config = dict(
    n_layer=9,
    d_model=192,
    n_experts=48,
    experts_per_token=2,
    d_expert=96,
    d_shared_expert=0,
    activation='swiglu',
    moe_layers=[0, 1, 2, 3, 4, 5, 6, 7, 8],
    router_score='sigmoid',
    normalize_top_k=True,
    routed_scale=1.0,
    balance_loss=0.00392,
    balance_bias=False,
    router_noise=0.1,
    init_std_router=0.00732,
    lr_router=0.000742,
    n_head=6,
    n_kv_head=2,
    head_dim=32,
    vocab_size=8192,
    norm='layernorm',
    norm_place='pre',
    norm_eps=1e-05,
    positions='learned+rope',
    rope_base=10000.0,
    rope_fraction=1.0,
    qk_norm=True,
    attn_scale=0.177,
    tie_embeddings=False,
    parallel_block=False,
    init='uniform',
    init_std_qkv=0.041,
    init_std_o=0.0,
    init_std_up=0.041,
    init_std_down=0.0,
    optimizer='soap_variant',
    lr=0.00479,
    lr_mult_o=0.797,
    beta1=0.95,
    beta2=0.95,
    lr_head=0.00627,
    grad_clip=1.0,
    warmup_steps=60,
    schedule='wsd',
    decay_fraction=1.0,
    decay_shape='cos',
    final_lr_fraction=0.05,
    batch_tokens=32768,
    seq_len=1024,
    doc_mask=True,
    train_tokens=288200000,
    steps=8796,
    dataset='wikipedia_en',
)
Below are experts of layer 4 (counted from 0) of a mixture-of-experts language model. Rows are named router (the router's row for the expert), down (a neuron's output weights, with its number) and show model dimensions 96-191. Each number is 128 + 24 x the weight over its row's rms, rounded and kept within 0 to 255. Numbers have three digits each.
Before each expert's rows: a language model's description of what the expert responds to. This comes from a sample of Wikipedia text that the model never trained on.

# expert 38
Numeric tokens, especially four-digit years and small numbers in dates and table cells, such as 2011, 2020–21, 14 August.
router:105139112141099120125117121140112135123116184105159104091086111123087125114088095125090115087150126076142108147119178152140165129156111090118146116135154127128142113116154126156124130156140150118123103096109148145119158126124123097115150136097152148154130134142137125068152098148121153153
down10:147145130128130120141100145167112117112125084146108129112127137097143126143134133185099138115100116129108152116139107086150164123146140180088139106161167142110135140135113113114129151128146104134115095154091117086106103116151146149151132165098103087149143176084194102105089127145142139172
down11:140150124131117160146096139175171111107097139130097148098142165155162116073162096134131185158132132172118139144106149179173103130109145116142124096089136094109109140103128141100108136115124158105129121137099140147121152095139098136113156138132147147099151116108129119114142121102135125133
down12:128148130178120113145130112099121091126126115109188131146067099094097134146125103068121120090107161123145174129095136124126153158179155114108131133157146114157112164104130145154136124127092094136156166104155134127175110111109107141119096140165104136097177137135120138134126153125106091096
down13:195142113144120097117120082086123106089103129103136134156102113118092113124136154119141125108153134083141131128128149134132108122150126100132118095140130100136087117165122121129156123159154169086113111165067189075095092114134119187181139074121117121133128144124113127139154152141142162151
down14:134153125124133162125137109104088146098133149105095148130125178183200173134104129130119180151124107097129124116137113136137142140146104116141158125143091129169120123122107135141108150118124127117109068136108152114158126100141109123104136121129102169147135162111186109126171150167100109126
down15:137157130102157156155121152124134132160087107174086147128148078127147124113118137132158154166108118136146185106128108149167114120149120087132145157130153154166146157136162124082106082117155138165142158176150104150117150142101120139111120153126128129107134167116130107150112120077137130110
down16:139141139105168106133138130142148107101118123150114122112174123136108138131119162086131109120181116115092106122131081115112143169145139174082135100117113130126155089140093133064107118113125105135126110146148106136137079140127188176134108147115178110147133116115124112102112146175117079129
down17:113108143104158082171095129129156102127113152124095135185140134150078153097173114139104158151133129086132145139133123106132131134090094156129138113121139087124111143124157096116129138105107187139144084111133174119134117165149107087133167097162119127145146125095132179124158134094120091112
down18:098127149141137098141152128111135084150128154140157147109108138094128115125127113107091159105155091120114132138099120100090131154147128139154088129118088150158139124097166158134024105139118137153099189141166130118110127122144131178127116058146130120090101128100125092171145113164115154147
down19:113120107086164082140122129117130100134124111136110133188113080134141113096124125128160115145124152133130108118165142108146137109146146108125136187148122141172123143103166135161127121111117115099144156085104103085102133102140106187099165107170152117112123104122159143117162135108098120109
down20:100154087174099167117090134141122146113143137126103155097126135127114123159105141143162085105110169146109159122113116120103189127097169123194132098116137111108128072147125133175125170161141118105129102194124121159125165158125111113085087165124168121126144116182099142126150134135135142121
down21:093126128134130148117116144100130102131131157111159116102087152141125098128083143154142159117160149135105113113082110115148095081114114133102128167166115098129136092133153143111139112161143148113134118085149174131166131139143118141143124131117134097102166098167148119129110147097141130123
down22:125117115126111098136120071108148091145108115094128080128111137119132102171179153111129103139109164110112133123156118162147106083127149106117141127136140153083118106145140132138111121098150128150088086120140163131135127114106115106165172107194107139113109070104105144128131142128105125132
down23:160158074154130133152108139140138136155097155124114092124146119126170122087089103186082133134176114138131161165098131141124094131137174094150169110150132110141156154119159167100064113106099168095144163142134096153130160127161080143107126161128121172133132136138105136158132101135138140101
down24:144148116114186140167146149130134117107155122142099152160138113124102135190156068104108115140181152160105092132137099146150097124122092172129127148128152105126099114136120132154133140172154129101129143154103124143144113138126112116127104161120134110154149115150114139119082149106149150095
down25:125106113108142122118123145117153115102141114144099102121144104144142116149117128138146107103115127149144140157140140171110134107149126159144142148164131152135178109105125145090141142206127147089125149123140111164127159139167099108149125118120131072138118084129142097151150165103086163126
down26:102192125154107137099104129153187143178143108149102163155133169121097200130133154093144124140144104130159130130139085124121116131155113139136103106097129117120170143133166133104146124104108150153102116130152133117102105127123170109142168143130124163120166143116156093105113141132091144134
down27:123103109144176143120170158106128119173100147146113111100116068150092104093146132131148088112113094132120123155093076136135140169143128093149119107110132097155113177131109180105121148145093110144145120119103113121142085124144124064134153148126132130124139126156120193132142130165086140123
down28:124143112098090111146092084120132139114110101129132110130143122099101121123109119102139157124071118133115112155144107171159152066139179104105128104151152143121138106104142121122126124112109126102125139152105157122081098157124122150117163108171121096117154150113162139138115134132116113113
down29:132110119124135098090150163114110117076161105151131125176133156158132119099114107158122147129128124157175143154101138131154119126104109117118147129141143124116142115147170132160171137148096117125162123097132165177133083071110128146114117121136138117150116130168136157135107102128162093123

# expert 5
Numeric tokens, mostly one or two digits, in results tables, scores, dates and statistics, such as Set 4, 52, -2,862 and 26.62.
router:088121104138142106124096134169108158117127136106157082071096123146129125109121119131074115122155109099122114131117163168146117129131141076121117133111161133175123105118144156161178092151115129121115123119104136093111162137107122067126153150136124158127154140144106120077101116113103145143
down0:162165121111126146117128139153145107128102111104158124172150145112101141150089073112099189130135152095141122114132146149124138108104093137161142128143107176104135119128149081131096134146126116112108108085084147114112139138126104148075121157100131107174098123138149171130152124166108134128
down1:131164138104127136124069119194118153096150088144106177106109131132127152153144117124082158130146165166123131120108104125093104131109099166148124161147145107145133098117117139142158120141124145150134172117142112113117146082159097111127123129116082192131105123144156151124090119121130137139
down2:093110169135121140124167190142101165147107166109132130128075124125112120144125133159112164163137127137094115133122139128115138099131095107101078163142143132124148152123150120139141099143091090099132134135145073156111116138127173176142138104091109183106083126126119134115118139124148093123
down3:128154151144146090098085113106139111093163077092165126135120137093095128122139114191136168090148142129117136132112116116091124134103119132153120133098141113123148122110105076107154138101104166180117098067128084120111137105132153115164090150121144111103147129122110134131130125145136124117
down4:186116160138136113145139154102117152146134133136108100141102099139155148145081167174095145124109165132091123160138115119154107108129145047110148121096107163159139150131116127138160089122152126108130123112125126107131089166119153132126093093164125116157170126128147163116176147089086191137
down5:139117096143159142109136132100146108133099122079145128140137146154127168128149131093120117139136134114129143148146110162107129132144112087154120128096135097151098137132139127130124096129138165115106130157144142120098061133133141104182090094145164182161150155136108134117148117103113110120
down6:101113111093134192071113115115114165108179103119145124156143139190123144118104186099154103143147125115130111121100138130115136152108120136159131123104142180171146122144134133141153183131111134099148153128096152118141116147097122153128133156116138113122154124116131131137115176146107137102
down7:108111127084132161125142108136147113118109099141110165097104120122125176117092090095153140142140120119145136161169139075138102124093123191112143125100117115140145152139120166179133095131072129112175118178130172142163145097104126148117105108133120145128111102073161095142160121139139112163
down8:122116133100143123135115097120160109128115137100110153120128133135152108151145109138099113104148083115125083138124128113165149125102126116142145167145162112115092180103121099157087118089130150158160121176113146117146114142081165114118144146165138180114145110089097104161153071132135106144
down9:138131121141143119169130136103103119134160136141116108131144124122149153136117138168112117094140078143137170101147152128109143117144108110149137137100144157090094163136141118096159081139130136115128118088101161107167139145128143157074147162133122085126107144117120099154132072125069129098
down10:127092091152084120134125114081120125132123125116065114134127127173099122129151117147152115164112164099170111115142133098161158146157151149174117091125115109111118135147101164121155100107103147153157145183085117123131105122147122182173098131152106133099115121135144121185108115218111118132
down11:175119126140123147138149137181125095115161133142129165191117119090115110158167134161124106145115079130157164098123148134197123118108126099115138163150175149110134186156152117164090172148131084129130142115094152103150131149131133126099129093149110120123150128143121148113141150150132108130
down12:113136132147115128117102098121118134115151120179149149145146099137131148144149115124148124092140154101135133129169121143144144125127136143160136155182113131120152113151120173090117153144124181159152094118096094121119107117118120097135164133145121126125103155087120117099138165125108094112
down13:142107121105075137175160130084147130107097140166148159136080114110128146107122098123144109129147121101096104140146117155162117116134121097137131092122127099141140124140163121132068143101110114104109106097110142084100123123085135106144128143177133075115130120097135173116167151110175078124
down14:096123095103089110130131153144130165089135120130132150113107148139132118102142116132123159107126132140123134097103142160146108142118120135111079129132154129132189083103157070176183142120125144097130107130098147154148141119139159106089141147154143103160124114136091141114126146111100099179
down15:093104104136106161101150142118152160140107143125150164144115100125104075099143177113109114072124139131090112109122152144131126126122110135140149157150123158119126135140145135129146114058096117118080092115135133144103113149117118110135135111153123082112088147129072129114151119138120135101
down16:110176162170146105151118107185169151160136103127092104122144107113152131147124123151138137128199136104138082138152160134132122133123131110160140100125115121111156138140144149132134153141171121107101121111128154152103126128112113077151129140112143175165152124137112091088140137115169117091
down17:164118144133124110100118159134160146151147150139089135112153129129153146144120127139153104145127103147112135160104092111090123106109091137126139112114174095119103094097128133123182126168160122135108138132122145103105116137117119125146090154114162145104161101130121133095110147137145136097
down18:143138132111131174166131169131122131119134116125102123095128117130116182112142133125174123162116103142093106073121100160136092149116089127139083113127122156159113103155089122137157105111081089136190146118125090082146141150129093134105124180109129148160143110150135096098131156149122141130
down19:175114132098117135135149110116129097105112157109140059175117110125137160128124147125108112138165107138139110145130151150126127163134131093182121130125109120169130121135067126140143089190130133131126119118125130156135133125093159068123134121085141162147111109145112122085115091139140126099

# expert 28
Month names and year or day numbers in dates, such as August 15, in January 2025, 1955–1959, from 2011 to 2014.
router:128093173125136117132076119141124141165096121127141148087151114120097110128088087109065119141142102095118119125131154163150103128122159074111154146125166133103103117133124174160126113117140118128105114108113131087120143158091110107144139138124124137143110130120133128123139100113136160166
down10:146108151171126147138097141141185128143126103127096124110151095129119109119136195200126149147133148121106089103125092113155125119118148146144177125149118137110122092093142123122131144114127145125118113156091094088118138143108085093117124128130102150123142123151132143153110140107122128126
down11:155127121164156082146147161135092106109129118100117142101129106131164135135145153160158129097086098122100112117133160109127101156081112141169142148110126143135114086153135159106129127114117133113129093151127107144163114112170124122143125142131131151119153148167117121095109159112142130128
down12:163109154160144151136117093131159145108122085147120145128125094126150126114151147142133134127113148159135128154130110123124105108115134143161123106109112144146112101124145098101110136151116143173143161118122096165122092175118148119107169125130103108164128140130113148132117085119113119108
down13:106142139093160093163122159161127098156130164104068094127122152139164124166143121143129137164144110120145128100131110094151188083134100112117105104152108143129116103139109121083136142075143137151143099140145124145146099165113118113127088136125099123120130128118090162123113124126166066116
down14:164097126101169144147138140110123136110162172136145154142128129129150135124105125125138136115092120101162153075126125123131125127127152163134205124152084133099145119138107143135135146122050091127103156117153117125083118142163104165113130156115135099092135139112126121117165116138133162111
down15:122143139126193136140163098095132147097112130170128145098137110150108128114150110145096120154142157155120145111132089090164122119148113100120152125157090121113112112119153151089161153121131158138132095111133100146124129146145088142204097114156137104158098104098130114080131081108135128134
down16:171134141109148135159108122089138130151124104074135111144097137110165160112146140145072095062140149126159167124128167111103134106147162133157127116099083128142116133133147147145136139132174169148131142147161143106075094107171128140103133135165121148153152111105161118149120119153120124156
down17:073114133155141110142123152141138092121139173146123189121154101106109143118124132093144158146115111135154111125168121113118089148077097135102135099165103142128141134149102111126125131118163103115120115115116152125104163111133140131126110112148101105161103124153130139076139126136132103145
down18:149178147153129112092124145124162144128119171146126131113163116118136096158112106145117172091139156174109137158162121083148133157139152127113114154149170140138155134102099081170127132105138127121116154129160114177124162132149100103110141100155153065108128114094131119128107148120137150148
down19:135118159133126073131160141126153112145150098168113131118139163107102141090171120110128099122140140126165147115118087159068128105103129114111111113112128101141129141137164139126124142135124072106184160099144082114115100107125102137156127136103093132122112134181136127114098158167102091126
down20:120137153091153156167156146097101123147142130164135096149144134114103101107151116149109139124163102123114135127107150108164114098144149107134130129148127119089150133145130136121140150123152106100132111182131139132124090152108117088106103118121143157146122141124185135170099153156102110125
down21:150134135158121147107143109048108163103173142125110111144123111145117127164106174124141118159097124127134148139158115160115122129129063106112117135084120142092124124144106119150144145145173095110131129116153123132132131178147129131124080141099120130144096147152080112108104089130107128152
down22:093132125148099132135127160113086118087128102140142105174093146125122095152152150133120124122101133160125114115105114133084133151142142135157118085114132114125099138140137143126099099112157120137169174137138113122130110126115135150130133186124139121147146133159179123144114134109080120128
down23:166116144128167123094125141105139107126110122164080114142145127148113140143127118150128167121116117134179174138143113145134099163124160132185114134126123132121135133088148108167084157147100143100127174105090105124112125101108129083153184101110094142162090136123128163123122168124138128067
down24:109096136151066156161133103166179131140132142113147157108128106137119141116139152132074153125084138109095166136167106159136120180166146181118081122157151139115079101147124128118122092134112142101145115114128136135139152130158126158101120186155113156136103132155150119110149133120122134122
down25:144122128126121142132128091129108098099114126135129083114122111117159170137134156176175142106104125153101110127124123113156074117135166137184146092147144138154172139108169106097108149111130114131131136171123084121134102110111126131114153079123153151091128138137121161180127162122167116101
down26:117120136092153122131136111131130137166122092105096127146123111130122119147126105144152138134150117113110111134161126108103148162078116091115081153151132110117099156121107103166139137128096164151098093138151136127161125083153102083076122129122168142126123146136142123164144097101125147130
down27:133138131112129101138127119107127125117075112130202167114120136097143130118111142125115150136144149147162118128139135120080134142071139123109127161145100102108158139108171146134148132122072145115126151136142106121127129146151141116144118150133113114146140103107156161138162112120093090137
down28:168110099127144095102135166138127103124096161167075163077130127119102145128117151128120149127127128157126096134163150172156129099095169133099082119157154113108141131122146137127122138123132119130142102111101128123150103150136115109128104142118086107165125138117125111106158133132144139120
down29:145118121118122130118110143117103109128132090119088089118146160165110109152161113102103127121130134146177082119133143166121151148154142144101142130105088060158139119106121122142133144139123127105132157106085109151133151139135110179153131137153143153137140091112145073115164148102105104130